Below are experts of layer 2 (counted from 0) of a mixture-of-experts language model. Rows are named router (the router's row for the expert), gate (a neuron's input weights, with its number), up (a neuron's input weights, with its number), down (a neuron's output weights, with its number) and show model dimensions 0-95. Each number is 128 + 32 x the weight over its row's rms, rounded and kept within 0 to 255. Numbers have three digits each.
After each expert's rows: a language model's description of what the expert responds to. This comes from a sample of Wikipedia text that the model never trained on.

# expert 39
router:123070160126093147118195143105106088121126065123099142070122144149110130088120118065129126147129144186186111118122085125103090153140186142160124099098158114129152200113150100177123106084082116130185100137130156093201118088097159178118143128165129126180133117136106223085100124143138144110
gate5:140107117133184130175140066100128097138138096125151100126130124099117072059106121071175091123145086180106125143154107151106100083052174176115076106137118140070116127103086117158116126145144092096168183193101117094077130144148121103073107131153098168142143156132123094090140098101096107198
up5:121180133143088114082149139124139127145084128194093164136083110142162160171182133154082138165086219104155117145094155140139160180150113078152152125153155119177155109151159127128149168058122180110098076081128137179129143142116059097132159127104133093094114141139148068145100153152107076104
down5:156114134131092122211184137127129067111111149123117133130209118133116117116127149135089119088051114154180153119083160107161119125091112171109119077188168103152090187091097108125140178079098108150077151179145092110102094124174138135060085134148131147115186103089140155098099141114124114139
gate6:113147182121126110147184147131042172151185132159088113140159146136101147120118112113158124112153158169137108187118164151102107112145087151118119141113106183124109198181156102188139154138115091060203070102120127103130109144122082169118171135174114062146134088144125100150140066100129162129
up6:092108134141187124100082095141115104162125135158162121150132095131146097143110198175152175160134103100086093107133122082134080109112179112101170166164123108189158145095092101113125076153145091095111140158103112116088061088101129143176149089114071187080146139117093124082078121144078134187
down6:149148140082171113067170097118136149170143133143088135124187078194146110151083161121111128162097111139084147104143133140112147091151147041091125160103083136154082140131079102124125140079169100104082137119085180090129114142096136154101169117136152068126115209136111171091167154154165167160
gate7:136112106141194132051157126153088104128140133161121106126184123118149169084175176076108127132139111180136114094121186083158110167140144185135198145130093086155174171155077104115124100128115151138115122135118111171154189073078110192127100165133177115125122103107157073096086163152129125109
up7:139121120124137159146218160089171147105150084155124118087175146105138198100119098160102162085121119149160087141102057111164167152101181142144148082134141045159115117093124140061084145120130107140117115168132062090181148090119125176090148081091128159106096109145135104088125109143150130107
down7:182098159115122078223125144068170146099067071087146102153081124115116120171155125111086142106163099104164118079143145129130099059144100160192124124156111162165137142101151105116116195126135178136096112083143117149132102154167118135098132159108074158137100095148135144087147185159099100096
It responds to: Table pipes and small numbers in sports stats tables, and name continuations after an initial in lists, such as U-me-sh.

# expert 31
router:125042157095034146080159131113143117098141112124112164047122101134132144071107122099120109137111120117135102170159109085103127086109121139128142155196151113113170183139139146169139128160104163146110081100121135159135137086107145180120071090158183157226108155143121121103073127141140107124
gate0:108115101108119107132078085135182131106153113129135057103167127134137114131136147176133110085100041143135154139063122141156160107134170136152160106226129134112162159122094141146159097113179151186127175106149140148139106103149125095156110105141166070138178095108055178134128170171079089134
up0:140122135114119114143143112148122171117081121108115153085162164080173130096138097130092119127098153159153146159107111122126090111119110095077170142153112114212116143172094119116170171119123139114187111087180080119148183138178195189096115150116114066117062121130204067111163096113109081118
down0:193114109162131131186152131111131093161111152114145061130127157091158156116118111169114110096164090049167134161170172125121141108104166087150100193117125130131122082136136204152140050141170131148143122116118133142072127181124130127086090081134056084166116161119107065136134136114178122113
gate1:112194168110107130118147130133092104119139137080108120164091153105133119121166090110160106159078145134139078078145102077183155133120053080181108163183120157079167105112116139153179078149151103157141178100065143185100129090089156145067100129163153102196109108148115110097147111144107134130
up1:153120109135107164119137099151121121140089149129131110136151118092057121086150159118142107122103094102091094145097062110145068145205114096083117086157180130074169124120075165062179101180136132098152099122146152145099131135120181174115184151179132143161105113131167092149117067129163141059
down1:174137120144094160078130091207135107132134168120175117076134095124132130187056133116169130141106137105139169106135138102134095112111059159152137142166118161120075123147122131135134213074097121157089133097168144142166152135152179121118153175093115198133107101124131125174100164211083122151
gate2:119119123119094169102164130131167141146173134107148222104086150110110094140153119141059039062091156102140105147095117145109139140142098107125134126102109096083115148141154138089049135108161176144067116157129094177128142154155145171076105069138140103159116132069120163127097150158176164102
up2:146146120146150110128176144173132139186210122134155187124089132152140177139128134136089101136118084064138109097127147074066084140156130118134146046148067093043122121117119094114118183114159129117131106119138159148201097118126145083139107083097154075143116095139161155140111157165132101079
down2:113150116113120105040109112147123113100153198154120083140122135135135152131120156174083131129098174150094123117151191114126133213184130119125064158142106141177152130192096121145104135130168187140137154132071144144172098111145079155142131166125141104159048123154149055102148079097131154140
It responds to: Closing pieces of words and names, such as -ly, -ide, -ence, -ade and -ce, often in species lists and results.

# expert 3
router:137123144124075149102115095121130081114112090142101142084119085168165120071144127064098138112166153084123110166123136147137083130145102119177167172200148121069152194110158102125145105128175149147157149204122142093146120099105120112169118028112128124169118209163147154114100103139112104159
gate0:162129134108087168146114138174078099108116070136095128126124117106134153085135113071103088139103153137171127196062106084133125161086176081156097135147152150108125144114133141072103081109155128161137177118134119050137175121105195120132102109147110042164123208116124139072105123113151101151
up0:153135167119123165105113169123146126157125142070130100132054084133150123181147132097107139110153145129136138151117083080117095138166136102163194107066147110151137154105127136096104137136140112149149116177131188102197160164104166146143115102086107150146119176157177170107177035170205107091
down0:138153115130179124149124124166187156115165123165100101157137137143126135088122142072103114169176146170139112152162122089119152108096104070144171150042106133130100118111125144160091077141161144101176108164162127142193205137123117064188097113128138093147132144112051100162116087136169190128
gate1:097121232160160109083120069075146096187167126109115077099174099095074120120099114121162119137069116183094077150142080153120150115143105147129144154151186127114185128117146142148167185172091131083128096167116198154124126126102116167162136083135126164124124143089123136136083090128112119139
up1:150179165113084160135147121184123227087140134117103162143098173137152168134137106162168202147136096112137170121152205127116112156145134129174062072147074142171122123153171095167139089100118106083177114074147141111107162112129113116145101134103133195122081117103178158114141126149141131110
down1:162136126103164128131104100070155133142132169116114109143183159112112071084105189126099090100135172167117118100122124086115130195129179119124141136169151117146129135172131146100128110144141101103169092117134149076119141120112172066179148086166195101102079180178079142165101079091109211138
gate2:120110129152057148124120116129101168105101108194120109149086102117136139061089225101118123142101142096083189175159148145111132057080135140182126128128161128152125072128111125134171094100114177146117131147138116092090130073117122152176057068127103111097120157116115150140154093173142169092
up2:082126151058136095165055167092112120100133171089121130153091126187113127113158082137118154158159111133136135089142062130105126133119153161133112107098087121128169104095195079210130121156116126062106112066099151122129109119131130138186156137080126106072086134161145191131156115064141145141
down2:114076134129126070118112147137126157179132144111103073058139106136129187143127127088179174170151153138121141125144061062100086121109104127078091148126064144107114084131139057145168145065164163134124092115146137172159110118159116099134135055168098113190139103143129140113079135101115135073
It responds to: Word-ending pieces after a stem, especially day or s in weekdays and time spans, plus ite, er, ly, ian, ri.

# expert 61
router:115068148153092115089154157119104097094103086092081195076116119160169104131146121112129149134143101122129088135130187114080138155176133142160175113194148141121164204139158128202111146157141114159172106167094142187151078102094190114121129105151110100164103159167151151100090115164095155156
gate1:168094139144112091121141132106121119104124124060103123115122134133107126148116161153175153139134091156188071161122133167158146128133139146151188143106088183162209206142129079129130161091141120164098183115160140166089128093126082158086121143172122086094144086114051187129155081123085168142
up1:188089149172077128147157121140066120119101057089077094129132134196090160175146177159154135152111118178164080112147132143110113126133170097154157156149137129140158156128109175130154097116139106173144201064150134152083134119131160070115151141167097081068117140151061150098144129132113163145
down1:110173131099166056132155159092053087086140161132154091102076157072164152117104104144174131095183127154114118166151096098114200135106162116129151092092180102118133129130126113116154144139132139117104159113159125093093181131076044133185093093129075128126077114115088180141106143108107148117
gate2:122143115139061091114091085057109051156145101144113153143123099145151085070130185161129102080104106089108110127134089140145098147158208067127073144090143153118111123119088143181128097192139154127124144131161139154190132100098127148118157144178127144111144149091170129099132183099187096133
up2:137135113109080091109160121192117134058123151106157124121144111137109144162114104091148136214115112158216138137141118129110141090098103163138158104133087086136195121192141176121127144117085140104082066183123143092080110232139119181160132130133178159157138156149132129132106132112103105115
down2:137114132098106071131111116097093139080108116150107169119127080160104099142145161099110111105049126172110145083119110144108105176132084204155111086159154136129114113139191118125144199129150138119140078138075112177144108090163076176148158085120133115123209140119158106098123099135042117170
gate3:114129123061157138156165147106102114146145095135120137083117120087141132106095147113141108088135110149167081154098147119098151060126084181151084151177117182175127127153164165143091124157119117100058146137111125130088171104070161135107115193091174155201086114091187079151155094147139074128
up3:032101068186129128133142181102120178109123129079096097123141148151119172183128150097074123148083141129119130173165089110168107130148109093178149094163154106111110126065109113105168168161102064128182152104106130106070145071136084131117123113128110106179123119139071116097085138093112136108
down3:158083125155127168160122106143122174177130127148127179129138124186186177152087142122147110113177118127161101105090077147111108129047093166105157146156165135147125073150100146129149066144090123088109119150086136139062147156174117045140097090119087115081157132155048149128125144087158124141
It responds to: Closing pieces of words and names in tables and lists, such as schooner, present, budgets, heard, happy.

# expert 24
router:130094125180039132144105068131069078116141065139073129090111128163128161075155161051112128137091088100157090165142138188112123159109130119173163175189090134136150181110120093129183115110186112061171121128132130084129144108144131140138122135166120123130124133149166156132089123089151145139
gate10:178134107184069145131091107158091116135168155127053123122120099141198150143124094133131128137086161111219095165099152145141137180140116157154147150172118136132061142161111114117152103123122136107141181152135170081094059117151131231110145127077138081152080150145139107127123125144168127123
up10:177110150119150086108085097160117171161113129169168093131140125165139091151120113118159171130142072135095106140194115131165128113101135101103082124096111064125165172133140121120152122072118077091101140173126103137142081169084145119151123090121089085124195147123133162095010084079146132110
down10:114123057149119189146092112151159083125127107150060072098140154097151166089110143193149111127113127136182136110164117100120121106100086090109167160127109112139100118195123081122109146125120126069198109154085033131133092108069182156119167127094127148149135145097155119138095076123142163109
gate11:127162132092168162101129147152158114059123126153123128092130137159074140142137233104158141118126153202139157185089137164111182102166097183073151130161107090109155126128168098107119098172138093115187127081121144147136095086115159088140158147120100115121141144158067122080069109181142117139
up11:080144147117158113134156122096141157176108150129104170095159136082139128145114088185134101137092130131054102073210135116090075191129137116143130157147157152148133146150171133120152172153090112110104113224137094202163126185141138171091085081128139153174102165150121078142143162125128119130
down11:125134122103182119162158130203148161114111094150117137105103110143180102125126063189121052108136139117137090067191077144076088118137125105136122123106185107161102168129093142124152192151113159111137122111110211107170123123151114085153191117140103144094127131169092102189097095123139088137
gate12:080124100142126135172161195103146080128113146168105124134112079113081161128126176109143109123067179144150097134118082165131186123129150123101202125052119085144118108117183127157127143134097158109150084061122114117142192120182174175101152109148158211128088154129130157158128170139136103130
up12:122110131113121070110103110165129203159113103120138125120113148199175106173108102134106124131213041134121192124146144063113123112103134130125177121164135164149153161127110105122097159106138094176120170142140165170108089143053150104166085122186120068102156154166085120104108146119159145149
down12:115152161102131156059157128114123165117083142176117127144111108106150038167139139127149140088125100102146128122154128156151132118131144156145188114160204126074128135089087081069126170096100131128119101088143081129160101176056153156111163176095156157125172140058159130166078160109152105090
It responds to: Years like 2010 or 2021, month names in dates, and pieces right after In or Sen, as in In-ve-stigation and Sen-ate.

# expert 60
router:128118118185062152154122108116100137172179074144078140074147095166121193091105155058107138130106086097093085137133164196100107173080167143153180145190114150151147188113133090102161106134125080087119064128151142104123126113127153153139110132180112127103131122156123135115102139085193130109
gate11:159157138099122068189090199104092133153166148115106104130162156130201140148104095137082135036141131112090122133153139124113117089094114130114153145132098122127152126114099110153145170122144099139141104108154140139110163145191139144106123079188107174154160165099142104102150163052116024161
up11:145168138133135112141063124118107134127153132140151151133136155081138086071052127141103142091122083094109092095078137100159118141077174131110155113173086202108145156148098079169104152157082075110090115145068170094090126153119134101117150100196122132130122148177160107104144091062077086140
down11:113136103140174126051107204154097135090095109117120125204073100104137104148153094182200132171146103117157145105135168122193116167066141158152124099142158095125090152192152120129091160102087136102151127123186150124130093151099079124089156143157186098179159117145117098133124129147143126161
gate12:177104143104159150160089128186177155208172157176158075067173136121157160127122163070183134160134078162116078139098090136139092103120118164115163114138200083120124145130134090086154083107137129160117170139131137127077130082135120162138099139141086088131177123129101126116073147084095110150
up12:099100119121117135118146123104102125107079116127125188193078086116088096152118123135110107144125174125106120147150094135133141171158102171096074148119049152127206120144107098142095107113125108153127176130112154074156126221163117114094172102073147142145084150088173103060142123156154197124
down12:124146086114140105108126074086124111146069105125100135138101105157154124179103129124148051113084122161129116131181102132082163121112149122108042157126090148097185098085115057118102103103130044142192170122105151138104120105119093098081166119118198140168136157105133117085118163154121179111
gate13:159093143224128079103102176140178118129140119142158106134173105177080157054140128133136138109193104114129145143119047140137156175125144135140167151143156132143124201182108069096164139138094098101149138122071148108135144106082067125175074118131144120155139121163161077126136098121166118142
up13:092107098112124136130192109092083139128130167112097136125068148100156102197143147141120157113089163140103086094142183094125115167138101135139096145134099103102148036127181171161104100147139145115137165112171161155133150187159134141128160056094103155080114121101152177125091146112116207064
down13:116146097162089153173132083089078129074099146077139128050069184141123111160140123096099084098113150154125129110186143129131160133160131089101114052114087112064127148096140120149146221151145075110153099182150136112106160162095120136147150148217108117156123155147135157124124141151127109141
It responds to: Word-initial prefixes con, re, ex, dis, inter, especially after in, as in in-con-sistent, plus currency signs $ and £.

# expert 45
router:145077111111034143107192118117133094144129091115094111062117139151151155068128106086107168115120066132103104111153190119075079159156160186153135109141096122105147161127175096164121126129103078135150118148132178109168154099116170113098122093154101134152074133140121210113061135118137152138
gate16:113094126120100089088115092123199129113103113121134133132164137102144100103142107037127126132066100127084158125135141167136079083124169092139133157152115140141134129121169109114107113110162155111107182185138172073101241132097129146083100102128147110154061117121146145161108090106174126049
up16:144129145186113093073094094104176188088114115113085111134183090087135096123163100109145136128065138153103131132096143198144108103107128091181104132133118114111094125159176109144103107178160091102068110194159178080134187107131076127112149089114157103117082111139128170168121141113184117084
down16:094141144079111065107100131149125149118121089107174146169108060132093107210083116105178142173165140052141163137156127105116143134134060069146111167126151143067140140109108144195113122095161156110128122104124110136136153183120103122103136166107142128113145143081161116187149145215155159127
gate17:108117133122167162099181142135158120075131122103138157145186130133089111137109114142087112191102138140139139100180168100110138134142154175148144124181172062088173141161158135126187070056089091091122120152179081146132110152142172184172130081124103164132094131106155135048153162112109122088
up17:109143145152174114110098121125179128104128144139136162121072119147076129167104102124127110145105129137135063103151147153157103172137060154162128163131082088138133118094145180189091112135121175150168072152117105195125116194102136116028101178142117170139085158131112156170147155132103174067
down17:131077129136142121102096108147078143074142201066135138152134134082109168179142143153133093170115169126074122131173111163163120159071155154092145122128125115125079157120195183162111116116125093137115133099148052115124122138128121103082183130052153123147138144152192094121129116137057169171
gate18:073240118111129166130147144131143096069168132137155110129082113141121111154119129116075127142110126141172090099117127175102137118110191090145157159111166182158115146068096075122114132086159154156123153198084107065119092138130117171092137152144115073099099158092132147096127106099158102187
up18:042164158107115135135148142048102206103164154103160135194097137118064160128120096087154115153101097188118141112156101094097085153113155141120076121130119175137102101048151162098116091178092137094134127113154164101167163139133118141080101121084154109157131098177131136144130145137177137149
down18:117117122178115152086141095088140079112153166146124216143183126082110095153136129151127125166076157079101112112081137089115128147134110130180088158214207118124064093105159083157119104092083152114105121143157080131085148140161145096113168127111135114148108198151152109167146130133084126138
It responds to: Digit pieces in scores, lengths and statistics, the day in sentence-initial Today, and spatial words like along, near, former.

# expert 19
router:090087189139130119114098095175110086120135090109097231078117112166129150081186147123154127124080146128103133113143147164086168127070062140129159117195108106126168171145133127124135118182161103076146100164130150151135161114111095124088130115166141163163109174184190126156110133112143112176
gate2:119126123108117160161127165120166105146125108178142142161077109146148124148091086081110192151101173112086096134182118123162159186171093131149172148143142097129163087112182126095117135128117189163075101141114159128158229097093168083101115137093076151112119102153153107102144165112072163177
up2:174136167149126158122155153167094111146150128169145141136108166200152093138112136105082113128111162151094132130126118106124157126220088133142155069117180093111162078139143125101107145090119144061124088168146111123109076107122185115092115135129095205125127180179149221146107144153126167089
down2:141150134123111148117113135150180125142122068220089151134160111190104125147073117098125146156128057156145136142127115186106183168145112138168109165097082138112157109123116142063143109149144120125170202121129172112079126157169100118120069131128110133179165115081096073145095123190167139085
gate3:172154139183139159111089138183125136135153094102110163129093104165151168114159122144135141137162124116151129167104124137133124136084133158099098076155184064116158151129066070163094067096154135143075135192149180175198117118099079115080169189104128114097173100155130140138115142137178172132
up3:128121110135135181095138130101143150163182151152043146128146159081161093151107151101151101136100151120150071154155172116116112086209111141188077149097083144107107112194148145140157143145148158110126117170123087067163099101162159115145093066142107080122071134090139092083101079098151125132
down3:157123135173139097055147099150106151120102091125133136111115129096145150216112106141134156163140076073123096148112119188090183160163129060207117106187116089112171132124134108158131088135112058125166141097115071156130111142151119180070146102150106153088155099155122110148167159097136112161
gate4:162158110130107153231097136111131104133117117123117169105143109091203096087118170103043104092097113125098126170116162093157164139171131126119116124171155074127124171192109117082144060185101113137137112177122131094122140112096118122221153137101112121159173099101170148125154131138144126109
up4:119151162153152122188089141115114135119071095104123154106119096106171099169130172103106056189157105071086117164118169194123112159116096131152119177210101157146143144176124072146168060110143122111132141145123140127072164092137085094142118148070115165095116098121151127143172122129129133065
down4:120142127137107130124105171097122095188151127149157164124154080128100141120122095146149122099110078217116094158127108134163166102160103157142133062158095110157046127118156159210172114070115116147153098109106120139107135172043129152119157193152157125145148120108105097137147063106180161115
It responds to: Final pieces closing a word, often plural s, ly or ge, such as winners, merge, elderly, progesterone.

# expert 14
router:060088158145098104154120114111124103157132099133071154084126098159117155085137167041157072111082103155096089152125103172117147127068180123104162159138112111151203162122115094109115100121104086049137078123101166116102136129135139203113127173133155142134116125114165120116054117127158115151
gate0:108053202108176184145134130103115141180107122125166123140132118188105163136126184117156087138127124155118127141133069184148125085154069095071144142144093141109094134132142122142121106142148111175136160155113119084123186106176076161060107074126106129184146164121132132146088080135135111055
up0:154120117081157161087139103189162128162121165156072085128159193107134078121139141119059130117118117138104142144155132114122097163209146145125163133060140155097130156111127107124183074120147158185044135113126142142130168116154049127095112128096225117130103118105111093093110112133117129134
down0:056038104111120159118128122161145135162070128175091142130156184141139102147153065096129132151143134130086123104179111191108178158148121103088190120155084148115141143096142064098125111177103138131131171138130098139123109143167099143124131149123068079119140156063126087056172157110122151118
gate1:137089131146104124134120140069169130153222102159077139111168091146144164172155112100117121153113126140135140192099162152117133120075192109130173179100166088175132089159131125126146132121070103176144118120082105151106140185157141131112079169159120159148156112122050143129087132140210111157
up1:143105112144101149145147161131111113122139081172168130112157146083165084165171179080099113076097141159129102149119145131149108119086128166175076149092170055105186116102125134123148066107178130097177150129155074156135088123184152102068167078154126074071138092100133131129119182158128144104
down1:173109059152100127077139107161144168116111147071130103094076123167169066178135080147108150066182149150104166126084129153058122094114083184152097180170091132113108121096102155084139149104134121058150107097144132123139100136144089071107152120086156111100112116164136141164180122138150109135
gate2:152090137120185128128070124050095160173135085113081107134096132143150121155141146133160109136127172142115125174155086138171144112070112090110122132194152094116102158162155119093104176147085059115115107126058144098112203106131152173074133169153156146130085131160063120144068131140146101123
up2:154124122132173058127101089136120137154111055150078143133145128195165132153113140124133106100156114147096130120113113166134168122153135163170065128154106208123147180160079082129139145100172089149153193142114171159129170123129171091068124089191159153098119153150100192126159122151174107106
down2:105117076073145113148135124106114129119147083085103138189116153168147140226122121118095149110170169124105149199138183146146119137091127106162119196141104191100159063146124154094122119088106104156100132088121158063160123164187136134093162156128123124141041172155140128164128135114119137115
It responds to: Word-starting pieces after an article or adjective, above all dis- (dish, distributor, displays), plus re, ex, gr, su, con.

# expert 6
router:137097145178102145104157135122139091084095076147129174099095123170165097083143128071118151107159127114142110143123159120104098174145141129188169127143156125118169242142148095140132136090149150131188094196115159156120133070150144108151152077124071148173115200127162161079124153127130163141
gate1:150131101180118118104136082121133185158140113119122136115114109132153101091133139097137124073146124113101162144077177129127072148111141113189149106126077122155134175186080139099066101166127191164130118168164164154092100140084071082107175107136073159185126171111086102120097075103191133160
up1:117196179093180147103091112096176128160198122098174128130166148116102130154100162113081146080141147152120120129136072129156090136178139078113117153114176112122167134120130120103180187121165078147115134148152076097166141092136113147167115081152137148128214077101101144099101132099059096133
down1:173120104104221107068121142119135125132171138162157144155174171130142101114122151189124068171152166113164147173136140100167166117114128111124141095193109066129188129119147098085100122118149162173201123148117154142145109127129137096093154161108086143109122172085143083154128135043159161142
gate2:101170144120164101175121117104128097068136059163085125115090055091151120145165110129128076131158115136122118127188183144086099120078152013128102154133134156130121108110161131086123095123099122071151109131084095163167127166162159097160178147107138127079103131123082114100130139109163082101
up2:135119146175152159107109163102125227110106159115143165124123184179124144162142155128115117159118125096151128130104147136106171148168088154099163159110171124095140162121070139085162203167196120134098107091197136117094175095103172120169121151124115156125117179092191090108147085147174103128
down2:137109059136141103147137150164110105076172073127095124078144094211165094092142141129150138074096095104170090107135149090126129090135161098084137097126138094118135132136131157119179122133153190116102180154067114102116151088156149176047115146130081121169143153199107107122178145108111168134
gate3:165133093177139191150159129088113123145135089120136157100159088129109081169111118086158117069145098143137077152083157101145111154146135144085148117136130117134112162126146137107122115030043095104099134156119134146164149122135154180106101098138135099068160144074123172070136095182157166202
up3:133097106122082118099113208144146115072150134102132122119116150072129117100133107087139107152110118131182100132067087096132136105136162098115097128152138152118141163190195078151144155117109125147144088185106137126166163154161105086137223065085132093174070109116166186104108138139160171109
down3:115112138083112156126122124137131063148160119116157091104074069102139147090100182177077164145106098087167099029187166103146105106136172087093139091138147093175096151151079144170157106182142100143157110069105162167109132080122142085091152171127099145157129112117159115102116153150128104134
It responds to: Frequent words like that, through, because, became, help, and table divider rows, plus pieces after b or sp, as in b-ough-t.

# expert 43
router:100108186153086149149161139128135120084116080121078164085127109199113129051134142088149128159143117116120078137167161131068131137114143085145176118193171114128179223097156119169146110108147166105181117150137152140161139098105149119151118141180134154170122171172157144108069171156111113132
gate1:089169145197112131127116095127140181134091157171132132132128111142139098152142167148188120104108110151155107138112135113151149059186121121120085121049157116049120112087051097064146113159130126109089160149176172128119082098121164107130112165096140087139168102163097182107102155103173086127
up1:154095076139147092174170158153077121135106116164124103121113105132141158100133122162073111093098108153094170079153086216133107124121132108117167119128116100139093145108118146144140101077124108098166157134093118092168137159043104199102079080164080130096141139091122082128173089129057157156
down1:116129077182098125125180178092095099125098204076098131174107159158155162144158117081104125124154118134167169113130120105105131150112177144120143124089129126123114183121151118180091101141149192133076144094140099049169174117107096161110101134177155122147085198135184142113148072159093123135
gate2:084060144080103126061130110108094096139226112152099145125096137168102133095111096142149164083097096120145100161129133174171158181090168088161165136125124118147116190116148157145111097103074074087141156106145133154181183113145152140140170132159109128119129152128135210111114131087169164137
up2:188116096131138132119171170137174195112105152106149152180133094100099134168149131180120135088157195107110130157119156151161205115186140104111099078058147083111095135122100166075127120131129142106160133097165129153150080100142125133156171142106138113037144163055106111122139122135099086144
down2:130141157115155117115085169135132153152132119110181089119089131103130133128102172120105158157139117158187133158126162106186117117089099146081134058155108171124091129134115143129070158131119212195161111165133060178186153182126154059213125168131105105140076124132117118149133145157124105102
gate3:179068122138131162157148101176114097149134103121111139111128096130109215112151149129158120120120125118058159109176183108143074124122188109102095110107111110120169127087053103136126131214122064066204158116130101151108116160120079188110142117121158136134169093107110138121139156124139156173
up3:070155128072157162102108147075153102170090144163164145119108109063128067124072153177152125110144119151173100129096072139129123125107096118112173114106163140109099117143125147121187134102106084143083060131125139112124141096088178153096169181119108162119108149177094195108062083139177135140
down3:160114197089162144125111148124124148173116128032105173078178090107127171121194183134195089181178083147140117095137094108159172178173093116154105136138141151162114104149148108117098105076128146179109109118114128150171115135110134138176107137103125149102082116179128134110061153143106130155
It responds to: Word endings -wise and -wide (otherwise, worldwide) and capitalized word starts like I, You, Vi, Mi.

# expert 8
router:134099165104129142194204069101137121168138082173131124086130129125130132082090167104116173095095081139070131130189166116099118172140101106173153182169085090076164122112143097133172094118155101061157147181108171105150145149099116134126118095136148148166105172167175161120116109148085122116
gate1:169125135118112204142103134195102131124112036134094151121150180148100141084134124137145109102132167100114128139146123185125137125075086098123219122084122138083188126085125091083097131069075159131094161115124095097117127091166156135084134084137128162123167076080100133142113092149122103162
up1:120144137117144039102136107096098155102094135098094117146106131106174115102149141163116161191091077120130165122134191134092106118080118147194121162106102157102096128150104159149160182148186140119114130092138070140083107140109062152210176161156147143113120116070135081135108123082085141090
down1:125079104115146138092157068104145094120119091111102119175141139157190067083124137132135106116096097132117171122158128133103112087091129105158117145182131074126102146140138080136149178166122086086133139101228181104105129049140120159086160129143176163124115168097137126110116164093092203159
gate2:129092082148083150184164131056149166111190122102086123133100187144093155103127151141119144201128120122083099106162120134098131149114120159106127097135087124134094125101148117131117098156151116057165111076116154155205144085140126173170110108134143156170075120194116106161137099128046171137
up2:128150085092146105144110108092155105149164158113106086124154161103153099161095116078160088102122176106155100154121101137128101164125098151144138110072092137191156107189108133128158157053155162151196127144187121129131142175109116190150134094130071178070154080120177106162092159088153091152
down2:115120103084099132199151109116118138080117097114106103137118086179178136100106102128088128118130134132143087137126153141118189144190147139096177105107069108138181148135087113072152125120153154118103159180122178138129140090116121179097103148191128179145172129079083066138117168159191196095
gate3:143116112127084198138183103092086160096117124114117168107105135142109100155089135122115146144123100148155150086181158174124152165086105131187148127143122120087125117154058170142185176086161100130140118141136101108165107123126145184155104043122220154110134137185095179090153157100092136137
up3:140148193153147136136175111085142134160101142102200128111102146082170129137113117142085151109171142141107156187110155063147147138179148073152102140112106151118101110126093119186192205183137166171139139140089151128129097121122135079166135145108217163144096145147142156055154114096131137128
down3:112111158133078144074082158158129138090095132123056154101060076139097132193077126132139175184133127118110089153057115169124124129121095121119114109103121146136106123104111098147072139101131183139091099072120096173075156115170150132116163156063081131112149081147114131103097102123060165112
It responds to: First word of a sentence or line, such as The, In, After, On, It, He; also some mid-word pieces like neig-h-bourhoods.

# expert 54
router:089133139085081130159178104108137117115135079127073143073120056168111169086107171133127153152075126126123112080193150171076100114096138118149165147209115097099160177095152167167150151113111093115092176190100162150084151144105121119162108132140156123117091168147135132087076101091142112142
gate11:055159118088132113107169096149156078168091163113043085110141124145139137088164154131200154160140184137125144060166154158156127087138113132100145077127133143115162112130098128141152156141140126097158196128147122151109165066141185093171119102132074099123135137104106135103047091086122142107
up11:120114082146108183110101102155130095122128092106092133138110217136101083159163131177153131115144117082133158119132154122133099176165120131103061134175162125155102132121091176124193200110168066162163169122179132116148116155131177137139086126144134110109097090123068150080204084094119134136
down11:104158085197142107145135152105092082137107201144172218135167098079116150169133175144122182166180145109076145174118120084128123128165114169131127194115098057143175121145150104142151149121093050164149144134105180137153109137107156162140146111095149136124100107136113083126099118088130109120
gate12:123070214108150117096193121134129141121151143088114121096160099132166179065152098161109099178149075127089202104178137120163116133077144124177091139068070118118207124165114144121166149106125153123137148129138168122144131175121164152148091153086113124120084170151118173111147102079134127117
up12:075049139146165148132173075131099104084115137138105153137058135145100150092132146104118095164109061141146161099199104082105159151119137158192102071149125140110167126190169149166183107126163173090122148091098135107141119110153079110202089164102135103165139107138105152137112141143122125089
down12:117116162097116147109122195140161172105126074122103123048113125132151163105140171132150122099130081144120164094175035142206110119132088104130093148040106113147081162126116189132175186156151110132127113125110136144139096137141115125117168148160111127100126101167114171126150064115069088107
gate13:065135121174070151088083071090122187097130091130101179097138131148109184144064137167160134167132064098086117095137113089138090133095146124111159140080149112127135116135042150129125167089114133158106150138119132123145095113129148170137148159106148143144152134086139185119042063105116097097
up13:157193077127086094120153112170137146096095133111142056148128103109176112100098178101070127124157184142134133152072125130080131114124111137130110146160135122113122125093121130159155082120164137138123114037188134185086071134187041120133140162169141123098132126160079112117158148145123102186
down13:199107104142129164105129188114108135074098123174157142049158101100152141051116167097128112100140126149154113149089177109131119166137113197114129142163138128152103141111091118065131095114064115075063183137131096109116108185130094138143129071101132062166167109122167092144103106124141124136
It responds to: Endings that complete a word, such as laryn-x, provin-ce, earn-ed, and of, to, by, plus infobox labels like Country.